Below are experts of layer 6 (counted from 0) of a mixture-of-experts language model. Rows are named router (the router's row for the expert) and show model dimensions 0-159. Each number is 500 + 40 x the weight over its row's rms, rounded and kept within 0 to 999. Numbers have three digits each.
After each expert's rows: "gets" lists some tokens that make up at least twice as much of what it gets as of all text. This comes from a sample of Wikipedia text that the model never trained on. Tokens count by the router's weight.

# expert 57
router:445487556448575558492557499484448446481512477505506496515461461474545414476505450554495454491522464495448457516540531491517516464546554524491478436508494461524480478542482501444544462537521440513447565377479499535517521506442445503502416503547492472478550525502469465477531432516426560441494518511494465522467525508410524488504580580485479469372478500500563499538443447494511490536525447550534518436480455441521489515524476434457550550507492487512549519481509500453541578489511499
gets: "s", "ation", "ment", "tion", "ations", "ion"

# expert 61
router:478539482499459515537496534483598520456588519448542547538624496495514499485475504534440500532524466513490503473525492539543491471505482531523494495443507519436493538541490513457462535502437529481520487498569567520424561456516415528413511569505494535528529499499513484488537520486468575549471516485581430521500504496462413519555527480457501568495459550511560481534522531537454504582435478533433501564491474477497501458520520569496442467545420525504436428539560520510488479527475560
gets: "or", "ir", "p", "tor", "ev", "ec"

# expert 64
router:490435528561560507520570551544513430437438458439525470497535524535491527405485488523473521546543448483426530468505551502460506521504547535496508446508456528532477561489462458531450518505540475520510526518552496532478542446508548496531490574493559564509510417501508511498478485461563597525489532485405530591541535489518468535600475452467457456496546445562531504510512512520482454525512500526425559493482506495463501532556478542484525570551446543552518534497514538467539410511522514
gets: "il", "al", "id", "ed", "•", "ant"

# expert 9
router:526548464440432471461512463490540481566506481526515509460503455492391475482461501492457533474528514535466480550552524532498499505501444462514457547522491519470435464558537491449580495505427565540433537536479537484545501468528553529493529519521524470494507483561479498530486506560522485588512426497522478477501499493516568486439565470513511567558562512467426565516510476482527488515521528512542507477501500439642479497526534513532448532524609549510560499429514469442490457529428558
gets: " of", " that", " and", " who", "'", " which"

# expert 105
router:522467582471527447428443443441522512428562538525399560517514523460453489552521393522538506458519469500426488538416490503509434457491513497485492480457463433445525478542498411492532461529493494571493517533552463464519513523492492582476547468459537456475546526516452566534494490425458500473521471526503455492447475449458500503466433451500453447477541521485524543402461535558503519577544495482522560494497480505470531579433467483501525537466480531485510494493491472496525510560497509
gets: "o", " de", "ro", "á", "é", "lo"

# expert 62
router:559504488514491493446535458515435500475467525436466494463488584528440525524505437458492610481463500579489472469468589489478462459496534523533515452524472538494504466419529480453493461584421483494548461443454472574484503470519523481528573491503430521549472533485475497543540488543436494527491579532574521443497514520565529475496516484508447563563550447582489441443500453485501522544498518504498418520547515467453505478530586475488521519556484444516554443523522498495529487460527535
gets: "ur", "ed", "ill", "F", "and", "lo"

# expert 120
router:510524491514439502496526471486469486438465572473441512575420452422452475497529525517469495450502496525469507501505494503502550443510505407548511414476495458506534541483445501439489456418451472477471499469569529404559469487467498508467504502539502506467384524578446431502528469499562538451500421499551446531522537532491526486483542461532509500528469463502485500590467540547466531525549511508515515517524474550440514512561434536505514440484497532459411502497540573445465543484463531
gets: " (", " (19", "(", " (1", "′", " 2"

# expert 84
router:455501412499444552574561525436460496526507555517457561449480454444448458478479485491458463557450583462471436535530462441531529471426469472500451457524465477573527436495477502488429484474489441526458483547491547428555540474467507466413507469415523490481464569509513426487511550507527525514467481542553498464509522500485574520465481490551478497540545453515479513536540516473476526520519515540518497480479477509479445532570494515451563469420511473549452523552519491503469441415477549
gets: " in", " In", "\"", " E", "In", "in"

# expert 13
router:511483524411494530515520470516528474456412496471564564488546511472474476513477488493543506522504502469518508576453442438527564484546562527483571476554570459460484434569436537534516557524516544504454499574504497462500455506479534435496552445507516579429547451477486497520435476434510526541524511502483525500463472536476465498494437556465429426438511461552501511490473470587506468518488449436461473518479495501536530433437434501548540476566451517478473518488529492592531473497444481
gets: "u", "o", "ki", "ko", "i", "hi"

# expert 32
router:473514430482461501590522552440505514537525516500475585491485467456495470488516485510451485535475561502468475509560501487541531437472472458550481478511470435533500461476481506482477448443532475456442494544443569422533572526565497476465525445444494479511541559536512427457482513510572560453469491486510455478580552495481571502477422467532503524561544480530454499551549492485532560545540557555434519427457454573453424488534517485497555481464507498543456496527519434496481433465465513
gets: " |", ".", "|", "-", " The", ";"

# expert 21
router:469488532491478463478531543492526543618523558480498461525460552582555475551530593421488502548468574475544429538512387510517517523586406490512505505542414465458461494457479502565525429466558498414437544465540495524508542507507498514527520486513490534543493505483524568471519497459448568479502532442549459528619494523515544467506530523437440446484475543473509466528522521487486499518472485502498504488493534449452498499533480440496508509418510500506534547517528483487454474519502490
gets: " a", " an", " co", " A", " inter", " sub"

# expert 0
router:507464586545546416524462540419501563518489530509492511487495503498434468504551495484451499501511550485420457480462469566469482473533461469535487445484539493510525464544579529528498477518488524528546503477522474459511511517496541493545486469525479460492502496586529552454491490489578543431530426528482510472508459494441476497455455437577562473478504524448530536502403410528471473486576463542536547476469421472512520582491438441513585540439517534426525465512529489463470548517470448
gets: "e", "n", "us", "i", "a", "u"

# expert 46
router:487560436438466559590531505535457409502494564485407536490440497470493488465463493455533473560492547512447464565573416499520524533461450500538474516495443470538477447517529473504532545414466451501444476511453542456455483562448522433468507520445547430550552576525491498502492529464505569456460504519476498487517522494450534546503465503515485555537517419449444524567586527452561544517516497573499553461523491533486496513482552532498489452476522486514479491501505454521506497515567528
gets: " |", ";", "al", "|", " new", " organ"

# expert 106
router:477538514568522524436471447511557510415488517583455546522479538522555553472453489488442413456535518551456453466523510462516545492493596563505501574460521458531455512468485481514547516548442602472462436557483503516445550481490486526538525514447468521455508521466540491453511508529417486478483427515465508483522500545510461507533579510483512513468476556523524460526495534475430451476491522460478418475455530540528476502549520617511483482496504495469473495445436563535527499445568527
gets: "d", "st", "p", "ed", "l", "b"

# expert 80
router:572485492454522518536531502553456528509415461517472477463435511537440512477489508517523529480504462504506543492495480450530530513534481508508512497488496568455428510498530475508454447514492572450511469456411492525518548482501491516516479477501507491527560533486610598473475564458501467422473443529469532421567540481520429455462457500504466459543546500478566540462427477463518529444571551474549420551543489438459578564472471492580515461560542485452502496499480533477495556523561502
gets: " f", " F", " ", "F", "–0", " Mc"

# expert 89
router:463416511474521427509485474462433597449505535447543432524561465551487463509475518534459500520445446464471469398474469481477489521572472485475465474490437479499425544541458478523587521518510492512409461478482467581539487485491503503523547501553463440494462505492427517500474469539442493419528461499479524545518603510457518478465478508437455469496523592538417492514515470415547512464470542503482495564451491545505469455508442488507521461451511504455527484545532516497556504485504523
gets: ",", " In", "In", "After", "\n", " On"

# expert 7
router:473505529553506497517502526560467537525436559504445531506525497512489493524454456547526527478462541477480453416501510528438547546466559462556517436575475532523519438464503532470507462550563528488463512475509487461551469544481471577440528489467510484481420487507467504510528518469463577424450544479510497478397444483545435522570482495481502425536533512494479507546447517521523501485464521475472475514457525510462501426535541412539504536523514507446614498482528624500516508432533562
gets: "w", "ow", "land", "amp", "all", "et"

# expert 82
router:450531507535416528525500465465501538534452498550500522522474421483478482501475496474477443551501556496509449553546442469513561491467463444494496488515480459572450467487451452522484394410425527426444461505478503445529520585572439520477549527442483525475476559480546493496542503475559496516441501470471473420510478503502519483432539514501506456539537473556470583538489523454584493516511530497478470415520477567448420486530506533421490444451503497510497528522518476449495488477435511
gets: " ", "ton", "son", ",", " a", "man"

# expert 8
router:489478515558569448553527487495479421501555463487500498504558576514469501546469495505482524520519439483465518492495501494425463526536463465521447550502504506588459508497502484430483517448529588483445529494528453476496473472561484466551448513533433474467480462439602614528454418497480487554485475536517493582527550468443481519528487503526560440513474494460477465570493572495507524535479506479565522509505489455497593504485448483532517489494468550546529600555501534454498566491563482
gets: "ce", "ct", "unt", "se", "ph", "st"

# expert 87
router:522493459520466530565494560491504463586575473481541553498455494502412575498532491493482482456514541536478493577551522506481559479461479482552481466521501432565445465431553503481505533466501467483530527498430536490478536536482449425518516459532517475522502545509565468513498484465522561477406543508530554457446596479475535497415482501524462428564453476533435454572442513465528460556497536510548563493457507514484453493539503485471543480493481482567477572457467495481437429491498542
gets: " to", " by", " into", " U", " To", " Sa"

# expert 118
router:503494459455462461483413549564513470544520556487537471478507536520533442486451530486486484502521515540578526501538526540474521561520532476466516526530489494560601578457504471496444502474514532562487475542513563568405524540544469574423451595484551593481477553463463528459515463521450444467471471416480583528507501524485478562488533540478518594470492482470527476498438539472480447476508486466493468505468524458550535487525528500514432531423523498471514533491511490535462445451533516
gets: "-", " ", " S", " G", " W", " A"

# expert 54
router:520476457483462526487460503580556492480492585496511506509526490505500547465591414549462465462523517555523503427484448459535542461469474529525536538528531578522558589551528532545462532484552474482523408453471474509461499452585461590511514530483499520605512514526503496440469497483521535475559497544528509432509531535541509459506476515493542543544487448515485572548452497530467532432546539552566531590510475458550517446438534519456517505497544480507476506547468426474481487496508474
gets: "\n", " \"", "'", ".", "l", " I"

# expert 5
router:519453506490476481565536524525424526510576618500556449473489453443541512549546467521460512487495499493538474507479426470550466517432508455448535540526560476607526483456491528503521425486484475522477463489490528500516472382510487531502588425522415477537459452536475428465483534482547552497461542522490517508571520468527525500490538536573530508542485471523473549523423433505483475470494492548497491494476437517510470550448446530455497543505510534477459445527532472460559538435543511
gets: "s", "ly", " be", "ally", "es", " also"

# expert 1
router:448538414492451544578532527462466524522550528481436534502479434450461459485497461488447486555462543467487479529568474446537558474472489451542458466559469454542499459486463491520482442436504469454464538540452549444509550497544498458441487426482525460521498555546502460497523537502580536443464468477533509457554536520467566536462455505515495499547536454555438532538505504480523538552545547561486552431490443539478427535566517501455547466454547499556454510531551441466488473445509520
gets: " ", " was", " had", " Le", " has", " by"

# expert 38
router:586491478456524533464532542575563496491518482414448504505543525549501464517524490527501520478456495525522483515433430443433433462560504480423482468484508428513466502532490502405490494532481495552517471469435484453554477591520464503495479503555502575478487510559543489438490586545476534545533556494533466523469535493456454538504612516509436441523510495503515481497553486500413518510551494515435484558427530488548545526453533565499408495528498480519548511478481487494502516508464431
gets: "th", "i", " first", " second", "'", "–"

# expert 27
router:522499535435523501493554482627539513525562434513482531584442534555486535483552472507413559457528482547475486481413498500468545555503451463481514485486536472477491527523504482411531525562448454500457491414545493513523542514525541452544474504514503449491527568523551475524480583509526500539530516474481479464531522429492530451467543496544452429534471526428492429444493533472600550492549472426529484558488546459489514539488491471501475515519539501517499515516522465569574526549478473
gets: " f", "th", " F", "f", "F", " Th"

# expert 23
router:536479478543452455523539443456462479512486503492602486487479472471506516469445455471481497423453477506491475541467511474542489479455540534445478547524539577411538456475496553479558523483496545614497535442532508446524530447491506490519471494471454480538496523485396497533496538509552489566564506494526460428500511559530528535476582446526501518505516462519428547577534482526500558543580497580514535531457535503523577504503516570491486497538566560474490448533498482517557518550435534
gets: " he", " which", " that", " who", " He", " it"

# expert 39
router:503445458449476513493484504557499482451506577552557491551489476540550478545530439504494496496469558439518487422465492498438423457518464531537506513467532488416454477470512566545441541562501512503546477546471523497464531560509470550534467445483502511523516498499457571544475543530503488573516515495557503470425455545606458464579419561497554518504499463479440485508478572506570515380512552456517512501514533503491486466507447508473535454489461531447538480534596533505509479511473489
gets: " re", "ang", " is", "app", " ", " like"

# expert 51
router:503552527480519508501479522496593494475521553462514448550534538539536500606488496457589497520483519434474518476468430501488491494517585543544448444518445556368558431458483521483544493452539484459466520548483460496483505476490566489495500554439514499492571445473489534506585586527432535533539541541509428504508474483479506512507535534508520443516484494487479487481430586501456520425434524511440474480519461460454434472518500496454558458541523517475534511510500453535470534525444498
gets: " c", " C", "C", "iv", " a", "oc"

# expert 91
router:513550534513525463536530493542455520469510490493481599567403416512540504503476566449458541511562490491455517445519501473455509494511448527537458489513515530546473486490460537535473552459545473500531489564506520516551509513499520468474477502530511557464515460434523445542583563504562516544424544466486538527525552446472484572585463488503552513554467506569532529516398509527482490470549487547553449416528612507456470538475537501506541531521475516518475473486454548511462450470421480
gets: " ", " be", " is", " species", " b", " st"

# expert 44
router:510475538567500461501466564461482472435533496465597432468500515470597475600491440489518544522475512556451496552546409442397559554503545476495542512505507457524479529543490479433462576547551494441482475462499469496489532463514511503473511440518571517440484488523549528468525471449562500575441441471517483445470499515509483493484453524445511457465529526512428505493539459546441491543550467504476446444467474468550496442488493521556549489522526527460497597516521511514460507473504505
gets: "re", "co", "tri", "er", "te", "qua"

# expert 123
router:572539498496469513519510447464512484525521537532524455499522486543550549434489552517493512487554479496511569474490521489437517521553521589542580571440538519441499504506541488548502507501463497465488464502549402506481528510484437506570485501505475525601499502425529446500477487475419566479501425569536466464550505545511421509518520438491514482510534504489491432492509434552422556531527488531518573527505565469517474462529557530480487511524473499410488425543481476601536457494477550
gets: "p", " The", " this", " This", "st", "T"

# expert 34
router:423602492522536464501543496562465560497458471457505534493499532487501526487522552529554530501523442468533487513491510478507541499547483557464545431534499570518487494516558551497425470534530525497516539521503468532473530471441450489472537492580567550472503452441573505471539449465462548439473448490568474515505470477458459577446515462548432398497514554494607480565531569495544504508560572490549453526503466454537468512497548470478475497449485428446505510461554487523510530512510536
gets: " his", " during", " in", " her", " career", " on"

# expert 109
router:460508411465446520573508547470492520550554529498444547508470464447483471498498449498450489557482557498488467518549482479543555469478478463550481475536469462546507461462488507483464451427526467445434508544446567443531577506546492463457519443438507476520494557547508412480518529497580550440456461493504496472546537515479568544438444485521514517547530464524439516554522504502532519545531570578471540433480462534465419518539499499464536436438527505557446487507519444468480464446474524
gets: "\n", "|", " |", ".", "===", "-"

# expert 37
router:473440535556508505531465518483490548507469530533468453459450528409488399461443492612500512446515500495471513466534455487526508468502584446481428506480522511546485461504513542506478423512517546479559471502472534526517516512495508501462546483514537564533511498520494547538498472527461443495431521534506490568392526526561470557514438542503458505403537463456444372530496488455516472545502455487550516445503502497569498556505549471466504580492524480513517461450497568433507479455503511
gets: " |", "|", " for", "ra", ":", "==="

# expert 30
router:458489502484529473456483487542537479533479502550499459506506447524487492481536519475548486534521519538411490468534480476552515489484433497508559441485511456446464406569472466475530470524424482408519458594479522530477559566511453505532542517581527453447499516571463500509468518481494425480548530466575501441520479477442563459474478536461514528537447533519470512397546498502526524553494469579529467557419539526460426546521487500577566485491549500552519492522520526446481435498467495
gets: ",", "n", "),", ";", "west", "east"

# expert 63
router:493458466453508539542477463469467461544403457535495520494536467476473482474472418495486506506542501490444491545567595488450560521488478544513465489520535515533500500508448517548471518506559621546551505571494551481482491530513448622536530512430564546479433469504497451489479465443526529490498478537414545509491559453489490541475533536455419498455566497526455525522474546551547466498475482539505482506431516563495514539500478448497444475453486529525527562452453518458531522420530467
gets: " Bu", " Po", " Ho", " po", " Da", " comp"

# expert 10
router:516548530554488492521434510494495529478484460489570452480595492572548466519499555522430461504563527542461461490517486475461481486525466515462484607414454450469519589468531476448469488613518521529510445452451492513461493446513417561503510487545479527522426485534567612498482507482447483484550498499463523437496441508465487476492541474549573448538507491457522527576524465443458530447518567502504510488540512467545554515513493440531511544511511476477490500544511481488528541473567472
gets: "ch", "b", "is", " Sch", "x", "er"

# expert 36
router:474459423505462511561518557450488523550538542496458587515478474468501462500545472508489449529465532475430515476567487498533549458461496460536487480496465432530484470442468552477466414454579457458478532522457558429521563498549464501464533441471494508520577537538499425490467504527589555461488484515521500500550552515477546512454431437516516521565550487525450513540490485503537524533488574575426498406492475562470441487493526497482520473462527543524438486534505432476474493449450514
gets: "\n", " M", " L", "20", " E", " B"

# expert 68
router:474553586512480497497491428529446487522489554547534478445531459549533495499507445443503529469423489639538490491454469515510499521526493491480464512537511430517522521476493502450451455527568480520514470422510494481548509528501562520500445495483487531531475515443496603461471490577453446525464450497464518514363551503440510512516507593495498540503494501452452528462517501452548485500463447478459525528493512546513469501464487430491517547535473396512567557525551493533453554460517534
gets: "g", "t", " |", "d", " g", "b"

# expert 111
router:445499543504534499491529482419550483445545482495481451561467503564385507505473533544546472536462488489520545501535524530498510488529490580538488438438484502467535519494479447511446583534555515565485466481552532521479543498488550559507468511474544491524484477528427391441423410521472472429552544488483468523417498528466479435512461547459572481489489449431541462433557556528502533503469505533503462488456486493440531552488471472525540552524515488511553517445474480504519575534512511
gets: "al", "ical", "ic", "tic", "ial", "ive"

# expert 96
router:518518531525498482541492480448515463404481491536505463499513499547475445459502569523499469542454428521525531522552478553533498503481452535536488553426467438389584528548520459488446436552484548546493482482433486538490502486529512520533512574514499505564551490530467427424500513506445531559510503470564478467441485557462500521490496509453548454468506525470487528468560514466542515474485526494445503512488509451458450559478501451548514548517525487500607511417489408537448480523558410
gets: "al", "ical", "ial", "tic", " National", "ic"

# expert 18
router:466558440486462526552504507483485523547556541498448508472458491413472465499471490468420475548494564498476471561541462438555551503463462477533496460512412491535549517468479456500516458461508499447456558555492518440497536525570483483459480458497521434496505533544541482476453541492554520447461492517545497489558521476480564551462486515523510456527523411509476487545532509467516546546513598544506545460502487557467401512513483487433565425485507524560460523505543465449470429416422489
gets: " |", "\n", " was", " ", " were", " O"

# expert 88
router:516437560531490462542486523434484479530507456421478538472427433481469476484481499466460495529509513458507538524487474445461468513514529465539516490530488488467513440443522490604433582515525594495484538526469539438546470518482512574483456486522440533494560483471425576479580521545500529453506566486468521572572514499487558511433479521485567473481526467492596496473432464525547512500474440478530521542473418510523492494519462441551507549496470501557500477474484405507457523474446476
gets: "e", "y", "in", "ate", "u", " other"

# expert 45
router:589507466503487485491534532487449548578576441473479437559416475561481478483503456532555498469441528517558472552471503536550551441530481505553494507493488487475522438585506491535488570490500532508481493475457543486488482518503492455456493469447547494506463519501531484443477479496488495606512437471532488475545436517483459510475488463514471451502520510516436549512498431522460544531487473479511471539549487497524515430517612374552527518585506535549581484441469533461488468551488563
gets: " and", " or", " &", "/", "–", " to"

# expert 74
router:494459429525525532477571465496474460475454467515439507482479432452478469480451497451500545509556504546484504482499548559486507499524523559522486527490500498548498466486497483561455484455545580534534506552499444517534559456452572566519568576462488520562486504563433530559578496515576473492514498507509438550449565521428460517446508562523491577499571494498491529489511531530514446447484536440550588504537542481547553543442490500524419568510505485535467511460501457473473549437492452
gets: "A", " A", " F", "C", " League", " B"

# expert 83
router:437506463584608555489508531428470507536474516503475481395503481442482545556540452491442513518573528474446555462548505483482530460536425515517423425471449476463499465503484498486470458482546505487506573508449522489500575489492460451512477547523547481444505498559567433558456565535514560458431525470491525508474544423499591536478453543493548484501466516487477479478445535460507553504468475525449497537470483513511471472506445528488441548424480548488511528479508454431489529477494539
gets: ",", ".", " |", " –", "),", ")"

# expert 125
router:498491480450508538545443512575446511460517515429446515462513446498491435425463489467508501464524530495538460532487517500496577472430529577558470590559464473506455456480418530572478546437524491548553529542505593490455527492602407607436509502482500466469472582475523504461510443515504510423523479564454531503494536497456500531519528542483566443490500487461511547476513535516478455456503554478517484480467429526463507516533465455485478507486560467457491546454502488495471532484533504
gets: " ", " st", " St", " E", " con", " car"

# expert 55
router:454562525452504499518505512491486492532513468526530535475503540503499540538484556538419444540471471429547558495452557534503418533478489545520465534539525563556553508476537495518526560507487497518486463441572504513451484552461557471564559457521458592500530464424499501561489446448452509491540547484554464528548474499499447516459502377472498535490465467416462437491498561492444483483520451478572489505558510578494511479499546550576429444519515497566519499533535482567485498500517511
gets: "re", "o", "er", "ur", "w", "t"

# expert 19
router:522505448478446517510527520508477493550523491461418525553507481460481497479520507467510530571385460464501564515559472429531546506439494462595538489478440551531529484468459465536448536481470497515445456471448567520483528482526408472431450505453537491562463570504540485476530524491498502521471531554529469518564524481500528502493481529554529549527517507514427491477489549494572527511402570529497496481474453512490471520515545505538533494416476493557444560473541478436467444476605548
gets: " ", "ant", "ent", " H", " by", " g"

# expert 47
router:519493443493509533556532445471613504538418512510506506520494479567563470498500477479501508544515541502550559522495462517553434554538427415487457472586474552480492448460447569525501492527597491462496564526437479484434462511520473487437543515564522454548486414519508456483518492469494503516476466464505538506461523505496480525397503530525456498515537507452526423514443488544517546515475517502482405503453507555595495513494509455482478539535504468417458528537547477513512467537486563
gets: " season", " game", " film", " team", " year", " Award"

# expert 48
router:464499439459444517556533543447486518531569518477441530512462462441493480492518473506461507552462570495467474517558447468568536464474474455561450472527488448509510462468461509487492426434500476435468494547455560449521565510537482464450536439449497492542508559550517413498498527511586571450445475516504481471553530514463575524438464501511514495516537470545443508548512519477544534559518556560477548420482462516442419522532491520471541450438530509555461506518534445490458456448468519
gets: " |", "\n", " A", " 19", "A", "==="

# expert 75
router:426553510522471517528498492552442515449494520527504529483438543514483422514483461508458471477553500494489524499426461493527498432521492440484497548519433485586520511509469571514450406491545494432495565493409533478455484513515575427407528457487505488527494465524540556432476522486525495459525532472467488460445549540530503621478442488474498463501529466508472481528563496483581511519534560475475479497431528425511504468507538503442417501469530522540484513551512494424466449563533499
gets: " for", " as", " with", " Ba", "ba", " after"

# expert 76
router:476535424497462512511519563466407496481574498492441573474492430419555495444469441512512471512437563510490494477534493448518566501466456474567504494557468460533514467463472423479465492408493497476480539528524532456526526516541492422475506448461528498500434602538496446498509532472577517478469476544485484483541506469455518496471494489511481513527557428555480497568459496484470575544551514517483529463489458564477434503540486491462578490518547507556454471530512505454407419483483501
gets: ",", " and", " Al", "or", " a", "),"

# expert 116
router:517531425535508502562474563468449532575492501533446552530512483496405499483507506416514545541502509484497490503542477439484558418556546465522539478484445400543505449479508511559569443477492551445466485551539548455523516457560452446458502518459477495491480507513428428491478537501548502544545483490447544511491544532517499539465492432457485559530485448618507511466494528514488485406494524514495500496517496540480438557546527511478434547493507512534439467443471552580462497512474466
gets: "ian", "ia", " American", "ish", "an", " States"

# expert 85
router:443528414482454553559503531435479505557496512471452520499458444459482488465525451488445486542491554470467473538524466491546555510450454447549452458530455460559508472492470480534478438456508461444433521555449544469527564537536468467438494446460538456521496532539508464476511520473583517453481480458540517434509544515474556507438456542521490488528561434504427510539501508512523550537544536595531496474455471558495403570529484483466533457432523517548471517510541466427471455472494534
gets: " was", " at", " on", "n", "\"", " "

# expert 114
router:487434568514501543520572465518443505510489500520469494486540606465483457579565534457463450566509391425487509529493507537462470582473498455476498484454530496553456531513455458494523463500518542536421530537489483540439412476468493492452508486454599409495531492497538474541520526516546469504512536527487557589535522438485505499479480439552527525510468458490483542553517473516503492476521494422504477519484517464499445526553469441442449481446491460537517449460517483467565500560563505
gets: "s", "as", "os", "es", " As", "us"

# expert 4
router:468505427475463508585505548458482527551567530485451561527475459447483455493520463503461486541471544489455502503565485484540526461473496473540485479502476461536487449465476533485470436437549475462472524546439561426534570509546485473465530440462482479516558557535496427488494516507598566459468468502518497484564535519486556514447429458529529522564512484529432517558523497490536524540505580560440522408473450569456420515520512495480535448451534508538452499529514430484484467454458521
gets: ".", "\n", " ", " |", "|", " 19"

# expert 40
router:457513416470466505565517541457487527557554530473445529498476445442474470493492458487436498554477563488475478521566478472552535469450467467548461457539443462541499472469479506497460453445522459437459520545436545451540548498550483467452521443436500474514497554542514420485525526497598545435462474502513493492553534502463564521443439497521496517541522459542433524557515516506526541548539576569481547435485465533464413525530497495489540459463514498568436493530524440471466461452470506
gets: " The", ",", " ", "The", " were", " 2"

# expert 81
router:507466488464456483463524508518517558441511500535502452564568480456530584531529482519515547479508490538447484503425528487487511455512473445457595553536500525561519588515503477552541549507502449529500517455515402584463490468477471528536509506503537475488482505528485477460489544567469472486504429495498458454517558437497488437467570537516489470559595524582482417540515518520482516487517518532548559437460466520571499489471513554476513477534513521436491462594558490527570579514503541
gets: " that", " it", " him", "m", "h", " However"

# expert 110
router:539510578502535513435496461543498499433477461488515410480499508519513547507437540498499559458526464512548480543421505518459463537540520521472499558528516564468526519549542454495534582537404536535519465461551452570480450504452525504546459555516510533471435468467477582489535480465401441525533513484507520512436451486518434480532585528484480496450454505482556505454494487504466467476535450430566501599524532440531565536505483509488503519559459495464564491473472549503533499564533500
gets: "4", "5", "2", " 5", "le", "6"

# expert 6
router:496559509469542563466482476559492502482595481474479516526536510470582540529553509522520457404514477458523508479447509461544432482461505528491575487496501502509458463431444524449513492477470453565487478491536473539476431451429480481452550454520438531542422526488428408536510556479481540519444520446547559520542474456497545525560541565532486566528438555527524497541530471518501442525453532475475444492471535501507457449503575491514471462544512415504443486534502505556539477508436490
gets: "s", "es", "ers", "ies", "ities", "les"

# expert 127
router:480487451501539493521513458530436539560491479496590451515488545430461502452525478488489602564495524466444477563494419514513546497462520486533421486536474516509551453508495548503506496450548502422498532429400550415489478524525483540480464432535553459505453514465522478540618513548533483554455495557545442530546543492472493534450445480538504578500513445485509574478492570533524550505478536459464460547521527545454433518495505565466514459466516484508478512482485462474468459496528489
gets: ".", " from", "\n", " Har", ").", "lo"

# expert 3
router:535399481486494493543451494464465473446424526504437476579430484481466535473574458492446512492499438511468545490542492470552498538463444499504489399466500439417531494545509476486461476491503535482492527463459496482487487543494474492515481495524532450498512431547401452482534508484550499483596525472541433476433533550549560585506548509480531516462483454521449466554510455528466514489430577521476574485546463527493521534517400556515467458491473562495474473525510476482468478476427505
gets: " (", " \"", " (19", ",", "(", " known"

# expert 56
router:534507570479539496410493477510558476481498490502531411491467524530485531528453497503527514481548449548526507570421506509496466483560523510463486545502524548457509517555522464488527596543405521527488454402575457581511443508462525506527454568521463529441427486490499530491533499447404472490551499496509544569475462496547478487521574533488481506439449510503552490457513497481497477471553465436575505601516563448537560510503474522510505523527466474476568472498492569504512520528548460
gets: " 1", " 0", " 3", " 4", " 2", " 6"

# expert 49
router:495507520529589479553508431475499436547509457542486549492515520520456601620451428529537555467504509452501524564491477468527498500520491561420491551412553556430473436481479506454477497507548519530495477535522486483480480479523509490465471496529452457475463519454544458464522407506430470579496486547464471472540545536460482492483505473478503520492445488447458440499517478445556481530526543488504522551580541487475542509464431478455468452540440565583537516508453540516473489482546520
gets: "mo", "ta", " pro", "po", "to", "o"

# expert 104
router:476471488497504513512491446526539505575509570523508449460480591495487500576521454512532480426485534506503483505504393460530483453526469455524564491492492468504422540444527461385512439481589468443508418488500578535484458437492531467432476468441509490549454550540492492509500580482477580523456546474554505493563496563525577470534477560500472495499488540523514555589509473537549468458494523399528503516480517507485515481502540471469491482527488545500534472505501538460523531438446504
gets: "s", "es", "ers", " S", "'", "S"

# expert 65
router:588446556479482529558480497445537495414560493521497531449500547496596477501520518548486452494635553499476490491481494435553511481553484532460545520491487544480519469525475489514456505476478467489494537491514556454491483560423417500539450457526463474475387485505547426466526508444498481504488508547476459488491471503507441422446415425487460480448502443499525509557491491498509577473511487528497538493502493528518489468424495533536502520558442506499515437517443414565526492538532495
gets: " or", "cc", ",", "chi", " and", "c"